config.toml
n_layer = 9
d_model = 192
experts_per_token = 6
moe_layers = [1, 2, 3, 4, 5, 6, 7, 8]
router_score = "softmax"
balance_loss = 0.00319
balance_bias = false
vocab_size = 4096
norm = "rmsnorm"
norm_eps = 1e-05
tie_embeddings = "early"
beta2 = 0.95
batch_tokens = [32768, 65536, 98304]
seq_len = 2048
dataset = "wikipedia_en"
Below are experts of layer 5 (counted from 0) of a mixture-of-experts language model. Rows are named router (the router's row for the expert), up (a neuron's input weights, with its number), down (a neuron's output weights, with its number) and show model dimensions 0-191. Each number is 128 + 24 x the weight over its row's rms, rounded and kept within 0 to 255. Numbers have three digits each.
After each expert's rows: "gets" lists some tokens that make up at least twice as much of what it gets as of all text. This comes from a sample of Wikipedia text that the model never trained on. Tokens count by the router's weight.

# expert 92
router:144141097139086144099099117138124170099121096081103146101114146146095138169082147116091110144089108111130139097181133102121129126107136172149108152122149142175117130131071106127126120137146155136149134114147136163091071174111159121118107099109114091158133163116120146116133126147131107067143131101122158116139134140126099148129145132073150128100149155094118108124156132145152176143126124114104155092160148096113139109179139125110131153105128139138156120100101107105141121112168185131148129129158152129170134111158116149131099092075122136088150107125131153132117110123158134116
up0:079145094106133118136117140104150133118141131144145104130113125147170075117134120124139180134118133087114144149151058098108137176142152112118128117112109111136124141121107087096125158144109133116119070132131086101096116130127130155121115151113127143106135101147144181142052134129201108169108089134138105147136141137103142108112117092122102111109125201092117122134114121086085155113133109124156140125136109130111150132133144124064140123146127155106108158099158123135121118106113105138123159128118112099158095142133156100141141079131123136146133138140088162141141137111142078161
down0:149125095172144122112201144128154147143116106139129109145112130105099152140136136156120107079121100128098096109089120141184113121093097162103124131175139146123124133125166176079121096137111158147107110116155144115135116124094127147144152089133124108107119187143125134141097146108090133096147136100152096125109166087146078100150113148137122120087114168139103103112141100143116107132141124151110118101125144106145148160117105122175050120159186160115139093148133135145154162090139116129125119126153121150113132133125140115136108141120140154124117096097144124143135106117168106087
gets: " the", " |", "7", "9", "ing", "0"

# expert 80
router:120121131137105132141112067147162136134115192106111135150130125128145146127099125139120097148115176133139148133132116190107080169108142103091137134085149112121119150169130121118115134147144128131153145147143126120103100131151142111075117136138152138138158132135120127154149171126119081131098091125145109109095123095128122115131156111159137142148163121089110136156132104191083150114135152104156129082088142137142120131071129117121076081104115123184142119164105172112130162123090148131099133155085157140137058144105129115137106110137144096145142117124145116145099154139128106129
up0:106142154111116119125126113172140106177147111118201139146139117137080116110148122126079160146137107123124115131149138121103153113126155109147115132158128144170093140101123120170149133107139185097180131126114111153098142132160123151119090166133123077141160119105149184149154133140161129120140158154157126134120076149137154096122125106117143142117146150136145166098144128129142107073105119131148150169139172130122135080120135130091116117132146124133091139100173105154107174139140138115097111120115149133146115117185128145115205139107130084161101117144133131125164121145139123126
down0:173122143150150123118119097125167126128148139147115136130138141130132142153149140117099096131152150156118047106164116149115123123136083111139115129091131111141133131123105089100155160135148120119141191151130105135104152151117138139168096143099149133138141165109182154126105149151139126139118114152123161128089154107095178105147076131146159090101102115115076110133154111100097159147136149136179175148092114158110166139123114108111092176132148106141117117125110124110109163141131121131083118106095175105120147139158137156137082150113110162129142118127164105162154105145121135148
gets: " N", " G", " R", " Ab", " acc", " S"

# expert 4
router:136127109127141139119157123133134162106124102081140139126088148132094108130096158116144161128113108120124080127116088148114161109103099119126116128124103151131111114115143125126121111125157149108113089152141136112097137105133177108134135157111137125132140152118123150148157115092100137046143131180095153085133128127142133110166148144174139081169099148102100136135168158132115115142139118104111107146171152111137109120149124150145187143146134120138150143108128095081195097205117144122171144131134140077161122124147145140138122139102155165099129159121169127166124113119138141155
up0:122132118138079122117110146110117153108072132098132145129152125094132157112071134090147097161161108146118105128136120094118088095118125136145128118133084129134132094140108130156140131120089151118112111108167146188081100135155089125152102108139105106157110118135122160130071129127121090145139132103138125103128119132186144161106146098109124134148146099151120106095133204148121134110124104116107146128115143098140137147144110169090168105141104126074128177078137118116131108161109102141117110116158149178112132155146118124117163137152115121155109103106109099125134141098177135162
down0:090107168141146121114134122157116091164151122157136175145162186115152105146153122103141134121125121115165149150153127107144114164120122119151156077155147096119155100161146104102117167134131128133121139136128137109063128155140112096128154127097113128122160141199128159147105122104120134113190150124099110143063132135134179128127128140115147110148122152078110108197132116130103128142139127155131145167099127163128087101120124111131096138149110137111132118158141121123081146128152136108130109147093108177080094154129117107108124105135144146133154128178119130154135145137087122112
gets: "ing", " |", "ed", " made", " had", ";"

# expert 119
router:093120134112123126160152114126145140115166160109137110104131121125149091095134154210135131150142124141115110132137100164146119142158098135149140092129104163085142131143149105128107146130098113149125117156101147120126145086123141147117152107144129153112124076113116092135139119162092103136080151093182119164113137139112169128117109105170135148143168117097133173100116097101146099097093160100149150115149081128135144145100148167127086079121132125171093144141115113182117129136095136100071092121137116145148143152168123149146147150121114125129131125111096103126084138134117114094
up0:138181118117118117122149125109126118101138120167091152161108140117107157107173145099152159102149115129161114154158161091138104164101099097098121119151130108118128098136100105104176186172140148118099120083134131101113106105143172147083128107142139145115148137118183106124126145155120162115120102117120169107135145141119156175118107137153141130154168122130158112167143124111121146166134123141142085155110174096133115130129128147112080163134129133090154097145155167149119160107138147160070115155114161119147134161105130121122124153123154129120093170123127129112130186127154125148
down0:130155131093120162142091140093144144114144159146081103125148155114084120129120125125099132122140157137112137162091135108108123152129115128152090110125103095182154099142146148091136146150156140109110132161140154095080093112097107130145147176097143113056131171127110144099136105168115126154154129114125118112122156101128124158134158118136167116110155128169138119159118121095100109135112102109115086110101154109134127121115102126149172098158139151114090128116145150145100110115159190135099097147117145139123147097094086106124139140128122085153109104125134153148120145073158073135
gets: " he", " He", "he", " we", " h", " We"

# expert 93
router:140125109117123110118134112150134149105122102108111161097116129138123098168072162126136085096097085116150094130149132083079139139133129123133099171137139127146110119110100136110096129133099174134128143124097168169094138129108152117142140117140128088132113152135127157129161177107083139111150180130126161139161148157136118135157155144102199096155157132104125096126164137115170125110147156107080132136165113126139120138184127094138120148126105125141150122132087153114142156123099188136155154111155138128152122073152123115131157137116149123117131096101158155116151131154123166159
up0:126088128135164127131152165104090182082115129136143098116170119154111132053103154109152151084138133078123153092117141130136110096178152074096136098125083137131105141126124132131143094151126127160146109150135132102150103094135134159091153134144093131147131131124114101137124151092107154140119115130111131188132129092141142121145079117162142113119125166175149079157127118147120106154132140140139149145098151078126144115131150113112138105129120117169114162148098141107145141082129141124111166141121119160128116140139104128144133175154177167114119148124114149168123126103132148092
down0:129134116126130144129156156138143136106107113123147137150148131083114135123132165122079164176151110110121103066130110109080149124116110107144112124138135112120119156141133151116124144152132088174132186130129147128145143152123160154130114146192109086137132147096166187123173108124103144133130161171093089100115127132158116125135128141132156106081113152100083154140108121136129170145089171151122133121111097145145063120118192151167132108138108102145151085099109132088135114102120143127114109143107116133094161113153151106114129179107117130145125138118138122143109143137123082136
gets: "ed", "ing", ",", " |", "ment", "ation"

# expert 53
router:120160097075101150107125149130122131122127079130094086144131084159151168135099138157119117171125110129094108111175107091144153142109141162136096154172110133121153157101134122135123113110135179130133131146112101069132108150140152119138155135112117118098128165125134133144090107104124080080153134138123129135155114148158119131131108144097141112168159123113117094102105136071163105160130147123106137116142108124103145113142108165143162157085130118118121120101103105127112132150121111113150109116177084142168110145169130155120104125075154141103129161090113099144083162149108105137
up0:154109136167160155134087148166122102139101189090157158126105113118099117140129079109105114110159155140127158131099171109172113114180091083138055126120143167169128120142121170087125126159138112145129150123147139140138148134120137156107114140134120142136159080139137135123100133164133085113128129165121132149086144138113155161145135142141115152085112104137136130149118149171128168119135122114158111143127132129133092141109119111109112093127119127107087139093146167127093155130142134132132118167092146109072119097092141140117136129168098109102142118151106101117175117126126128181
down0:118147131114095101110119081138095139121100142109139145106110126132119115138114142123142119129195098156154124157147111151120148115126146167107177173123144122146126098165085131125122139137075136068136128112181138126099137105116134123120132117176142158154093130151119129124115113095137143127134115105133109123127137154071172117119105100117144116140143062103141087111126109116063154115123124149155196123132161176118114132160132131110137123092146157135129185147133141159118078123118091098131150134130153146162128137105130077122142149106152117122113134087110135087114129149171113128
gets: " the", " that", "ly", " only", " not", " first"

# expert 88
router:101132122098153144135161128144154129136148168131102144142143143081119102098155107115127152129115147124138155170115150135101097150100101151112130125125112099074124178111153103165157129113056115136148099131094097105161135128132147162146138129126125151164179140173141134126128139169126115163115142117138111117097100108117128175134127103117120151135098138104145167143107092137114093138124108105157103131085160124136117086082110080143088121169133093156140109099117147145112099119126108117084077147104147131107092148068121122117132083139101109149158139133156116104128124128089108117
up0:144160143093113157103125154115125148104108124118151139105115102110119125126145112133160078111123131137093115154133106127125131197090099142110128120084116121135098127117107138106106134146165095144173098140099151135133144145156112120154120134107142149137172160104067099149127098132160118128090140112197119112138079123165133085172100112081121163159164105118118149134112132131143102114089117131139108109118134141127136148112159139081136100112127109093111135144171091136065140165156118088120102137162127114122157117138132146073107089117119115132168165138089139138101113110120126121
down0:120104127086147078202102167084127166144161172095176168125153127131103145096136113124133106135096148115115169148137103170109101123140134165125122134118141111124126082150095131141149111122100096137087109114128099125126166148145133139144185120152161112135172117124105162118148093124142123118115114127161095133101107109119158104187120108115084128129179117102124108144147148108091103119096123094132121124150105106148117129151087146109095154172166106098144143136127104144107103169108103120152153148112166129106158155113120157135134089139118142140128116116134121139116112143170117117
gets: " m", " s", " d", " p", " c", " l"

# expert 72
router:126130092091133141123146132116145130113112220177096123095152155120139120105152143130118125116107129115128166152120156142098081142087141140093127129112143086091139171116179088153151102104101153135140133133098121112174140114102132156132150133088124148143166129158130105118130107116116090167112147111097125099108100100135155144120136108114116149139100139147127152123108104108121098144112113138141125133096162162106091125078101093155085126128155106132156125110116131124084106076116100110115106151143146136118105148081144136161111095138104131162146158105167149093139137119079100111
up0:125146122125104116100172116165150117122110079152156175123116112101113096104131193159106119076113133110108164120094118142108097078131151110146143121169148105138117155108155122125123136141121160098122100096124136128123118101125136164150106089085111124173139083123192181164097132142120152140103101116103104122137133163132154101099107159127134130105135158107137137127157161113125117157092127092147157139150167146151130121173136114113089145100181126096103124120137136113139116102147160145167148125093123157119141136122166097135098100112106156128137130152094134094142139140090140112
down0:103133097136177124147171103088110147143136121132123144149122170159126095137156086153109152157149116189151112097135108122121148130141167112130092143117100118151119136133144153132095163111154122115141120154137127133107170113129092099089140148176152104122093112107138115120156123154153110109140175152156116135101135129121121126117100117103140098120132118100111109115117153111124138135138126185103135113137098093148146149145133182118142111126116156105119099140150113193135159184100131109103162138157101130127070120122046151105111131131142107154104131138094129156126120152171081146
gets: " dep", " p", " f", " d", " v", " m"

# expert 16
router:108114115154164120147143108086101130127148133113141118097083161106109114094106137122117137152149153134121167161136082153142103116111126192120148111166112100115144156110150106120100134103112115115158121148144117090146106139114117126116119102139159181118157161137108105122165149168146155126121133156132145112139115122073138202134121103147157164163113120110151155132132095102126103108120148099169116121145150192153175071142165149151122093131097117144139152102149131138116165122136114123106090100125112144154113117078103175165109125120155101127136156114144136144117145098112111105
up0:145121129150116124188108134109136179104101153147162166124093139107158126148162154155129132151074148133179170119131107111133147097088123145138134142126137130090129152137138116087151132080178106142149102104142148148168082087114106194108148099137109147166116102161124120158097146136134128134129125101132131140125128121150127116062098132139098156122135135126128108080136143099096175137134114123115156143100133156122094138114146154132092113099087121147146114100123133107098134143122144072115145098120123135129141133162143101165120198134119117105117124143101156098128118100107120102
down0:117121150173128122082168173129112139164128155158158117085125126131138103112159105146128121133103138165131172185134122139139122124112138123114133170144131123132118126129104129118128132124159098127164150116124155118155162175143136095129166139151126127146105141128145167160110123142156151136123178160171137126113185114141153117159139143144090117142152122089113122128107159168125113088139136155142170153102167128099111175107138136102079124152135096134072101141099117102141094129145121126112180119121144121146143094169168102167084131129082100118124132121177106126124134090146122165
gets: "o", "a", "ra", " re", "ro", "i"

# expert 68
router:100094154115112114187103140130157108139103163115155083093118111099141131122137113111129141155128158165145154164099105135117074114156101164170172111137143164119122109137139095097134119126131087112144111124114156156147123158172096148122143149162157129159107140130108072099119143136165139159161110117148143129120122151110180153150113124159134166155153086075167164148124106131107088119136154089135111130151141096177100141141146128131133096146113150136132145100161141129135102149107104145099128092142130161119123161084136129129105136113127138096108138170097092121087113140120148126
up0:129067100119118154125102105106105137097137131075114146114121116136137130154138151142091152122132145101083082113145113150185156069105105086136139114117143118138119122128142142138155113138106088128166105114152117161111154139149150099173128105129141099114148128130080092136129123111110102122123141116128155166131102139169135137102083081139148125161123137133195167122121084107095120110159142121115132144108104120143149080150152152105170152096119103128147120125134099084150172146144128131109089148171093148146127146146171135091134089118101137112127082117114121123107157119113126110
down0:092125131112107102080134112141147146138120125124126137152142130113166096165126155103146162117105093138163157157094115135129139087153099094148189128102128086167129116122145099127110175123129146120137139097135137161138080147118114115083112140124126146143098155133154120065177128168132156146136157118133118127153122128123146155135129139145125122130077163165127159123123167136123096111100090128132101179078118100100115103103112195123138133156117095122143145115149108105145107145134094127166115103141155095135155134117112115114106114125153173134096104102175108156116091148137125087
gets: "o", " de", "a", "e", "u", "i"

# expert 25
router:115127132131117108086158105123143098105132120150099105107125145124118126116101175133162148084128103154154072104139124104142136122101098163118111133153155117105124130110098118136110109122134169129084162136121148110119135122161160114130113116147099126139090136088085130137156096167100118070145151136101164116157107102149123114134110136142138082160105142130087109110143140110124159182142122098113166159164130135111138081140107112126142149131093141150130141062095104156174079157095139113156120148145135111133159104184109118122131111122167142144154121101173137136100112102143163156
up0:155122185129105148113070113130165159121133143135085127105113156150154089127101118131126125115153119120124135155141120125132142156121114158152122150151130133086129093172138123118107115142133165099145132156175139152116140159132141136117105148140077159110142114130120099131131117099121152089143148142130128126104145122090153160151183086108126127125184125114136120163118146123077138145136109183099111138139113163117080093132181103078126108130150128106126155116199159096136166141113125120109101105125165154137124143180136132136085140127143096126114088117139148142112166075133122134
down0:113110114161116139131126088141145081172099153141100104168076175136157123127139100125153124103119133179112101119121090132087141113132069137107112110113085094123154097159140162112130147125122140136136140118168116132131168073090130096106100137130141151082134152139115117135176103139067140130147117108088153112140139114104140145167141148119141119169121127145124146148140108108140104166160151148148176110155136141129095093130137119109151129093125129136165102133130133151119094111100137154121102097157129145161087160120143119168163142092140104147119079138131150105098157118125160117
gets: " |", "ed", "ing", ";", " won", "%"